Weights of a small mixture-of-experts language model, trained from scratch on English Wikipedia.
Size: 14 layers, width 384, vocabulary 8249.
Experts: 48 experts in each of 7 layers, 112 GELU neurons an expert, 4 picks a token, a softmax router.
Below are experts of layer 3 (counted from 0) of a mixture-of-experts language model. Rows are named router (the router's row for the expert), up (a neuron's input weights, with its number) and show model dimensions 288-319. Each number is 500 + 25 x the weight over its row's rms, rounded and kept within 0 to 999. Numbers have three digits each.
After each expert's rows: "comes after" lists some tokens at least twice as common just before its tokens as in all text; "gets" lists some tokens that make up at least twice as much of what it gets as of all text. This comes from a sample of Wikipedia text that the model never trained on. Tokens count by the router's weight.

# expert 32
router:487514476524510523478512481520489495556483489501488505518521506531530513461500529478554502465498
up0:476525528488555512563508524535516515493459478485493517526520455519524509480524492486560494519474
up1:503509464523512500520476530502559489518515473511493518476489476535500531468499471460487503439497
up2:548503506453508497552475503500500495482499541484492487505485528483455536494531491462516509530507
comes after: " ", "1", "\n", "2", " by", " ("
gets: "1", "|", "4", "7", " |", "5"

# expert 12
router:504530495498527543494511508484481526480511488514492526514495453529517494536525505527486504479500
up0:510503517508526490516469479495469499477459472496523470461470580494526543487506517556513494522458
up1:461488491473522494494536525508543513521494517487483496497507516520510493457489470522510485432531
up2:514516497510505522534526497501528508500506502506488545473464535513534512504499485468463492496461
comes after: " in", " In", "2", ",", "In", " January"
gets: " ", "0", ",", " March", " June", " September"

# expert 43
router:496500482505490473542533513528486495516511462533509474509521466505506477567501524498507458481539
up0:452508490508508513549500538490487491478510500521506514467495517532494485489494456488503477531498
up1:526478483524526486510476491479498503467500518503546538499490543503498508468487500481480506511503
up2:472434487498518483548453464528501456461490538487479531528491465472503468468537473503474537502520
comes after: " ", "-", "–", " al", " (", " Al"
gets: "-", "–", "\n", "2", "1", "T"

# expert 33
router:508537488527502499549491482515532484464496514492501512477489497523552528450520516474478531478477
up0:498483500470489488488535486500449481488478486489489520513531471518515453513516487520480520463515
up1:507526482535491469514484482500553513486486523440563519512476515521500485498494466472528491500489
up2:523502509503486507530464507511458476536494517545553514527488495517472470451525511502460516464505
comes after: "2", "1", " ", "3", "9", "0"
gets: "0", "9", "1", "2", "5", "8"

# expert 17
router:509467482478500500524466442453474519476505533495501531495527510498574479510510532488443475486505
up0:479488544545453509569504472489521491500487510536525481502475539517529528482439484453501477490499
up1:510530528490505530480493504535532499521494519521524501468494532464517515469485480493544481464474
up2:501516517519445547482529535526487544495477471538491476531523480504504544524513458511498523510542
comes after: " the", " a", "-", " The", " to", " his"
gets: "ing", " time", " one", "ick", " same", " end"

# expert 5
router:461520533522493538541462492467487536505502479534488487488500511521510519498518522506492494487499
up0:523488491467510470510510506488510512535494536474457482480552464491483480524508459455495508511511
up1:503483483515446481521492501533509483482500524492528467530511498484495472527515517487519463567481
up2:516479474514519516475510543508514485511522509488489532532504499491489478514496478493510466526497
comes after: " ", "–", " R", "ar", " Car", ":"
gets: "b", "3", "w", "2", " B", "'"

# expert 45
router:478509499524532511463492489494555475492469558460446460511484511492484509500529512483490529554518
up0:468468515517497486536499499505480439485511525534486524494482513485499488508543464558574596485530
up1:542489465488463512495496555533457495467537503502527494509478467509490485472486523485504491488467
up2:505496511494503520576485484514510521528475548537500506521493484485515487469478466537465515524449
comes after: " of", ",", " is", " with", " as", " in"
gets: " a", " the", " and", ":", ",", " an"

# expert 21
router:541485528475479508507474477537494477501530491464503515528535496506561488501489488520487452475534
up0:426493521475525534517519522467478536463455511484502514500497538524525504475530519520505512528483
up1:496462476545524473491522512493454540499488502474558499489466532500491493490527491493479496483512
up2:523508497489490486566520477476472524451435509545514487487538480541540525507480459489546491491528
comes after: " to", " was", " is", " it", " and", " he"
gets: " as", " was", " be", " is", " also", " were"

# expert 26
router:494467509497529508512470561506514504511513516493509491497494526496491499483514515477520497497500
up0:505489513487493464506479516509495479453496536516516503506486525501490515535500500541475539494496
up1:457485493482502495485463468542477500472523460491499568486491430520511496515472482481574505476520
up2:558477468512544515503540489505559472504503471471502513554493523522504510515521489475489460455516
comes after: " M", " |", " ", "M", " T", " H"
gets: " |", ";", "id", "man", "or", "L"

# expert 24
router:511535466524499485511521487524499456487493510509512476486484500484552506480519486539506511544523
up0:493473473503454487487497471500539459499535484502480465501503503500515488511530500491524528514509
up1:545490488504502460496504506518512488505487512519553501469521472486508487492509474505502513499504
up2:506479496494525453557522490552471490510483509520518488519526527510525500474505450452502481481520
comes after: " N", " C", " G", "G", "N", "2"
gets: "r", " N", " G", "d", " D", " Br"

# expert 23
router:502537494513437502493451499508479487513464463477542509416468501486480508484484492455553482521513
up0:467494520450520483533521494497489484486490461486541479500488478502516506538524526522533484475485
up1:468515503481496486469456501476461458473543486516489497474486520514515507520448476515491552495492
up2:485443541516535490488428477512491483456514501515548493513516507523514496481492492508514515478464
comes after: " V", " ", " P", " M", "v", "p"
gets: "1", "ent", "2", "ic", "c", "st"

# expert 38
router:471504471520466562516503476494513537513556451529502532526555484508523528501512507516501493500475
up0:513478530491512499469473509494484450572468502479477510471475505496497500480492473524524499484497
up1:522491478533553502510482511484527465484499531488489530489512518509499518447460430447469490574517
up2:529461516522473514473478521470475489515478502490504546526489533494493482478480459497486504520488
comes after: " |", "1", ";", "|", "4", "3"
gets: " ", ".", "9", "–", "°", "=="

# expert 16
router:488519487465526491514521471539506509493536505544538505500504508487491487486483493490488541487464
up0:515504518520473513481470487491477542486514522492508553508480505515500577480469501516485470487507
up1:468492487494507468524490488457515495434499501467506549517489504515520512491503487503509512488519
up2:482502535481460526474450501494470513503501487485463520516533509481478462510502489518542497489554
comes after: "\n", " (", "-", " \"", " S", " s"
gets: "-", " |", "ter", "|", " /", " -"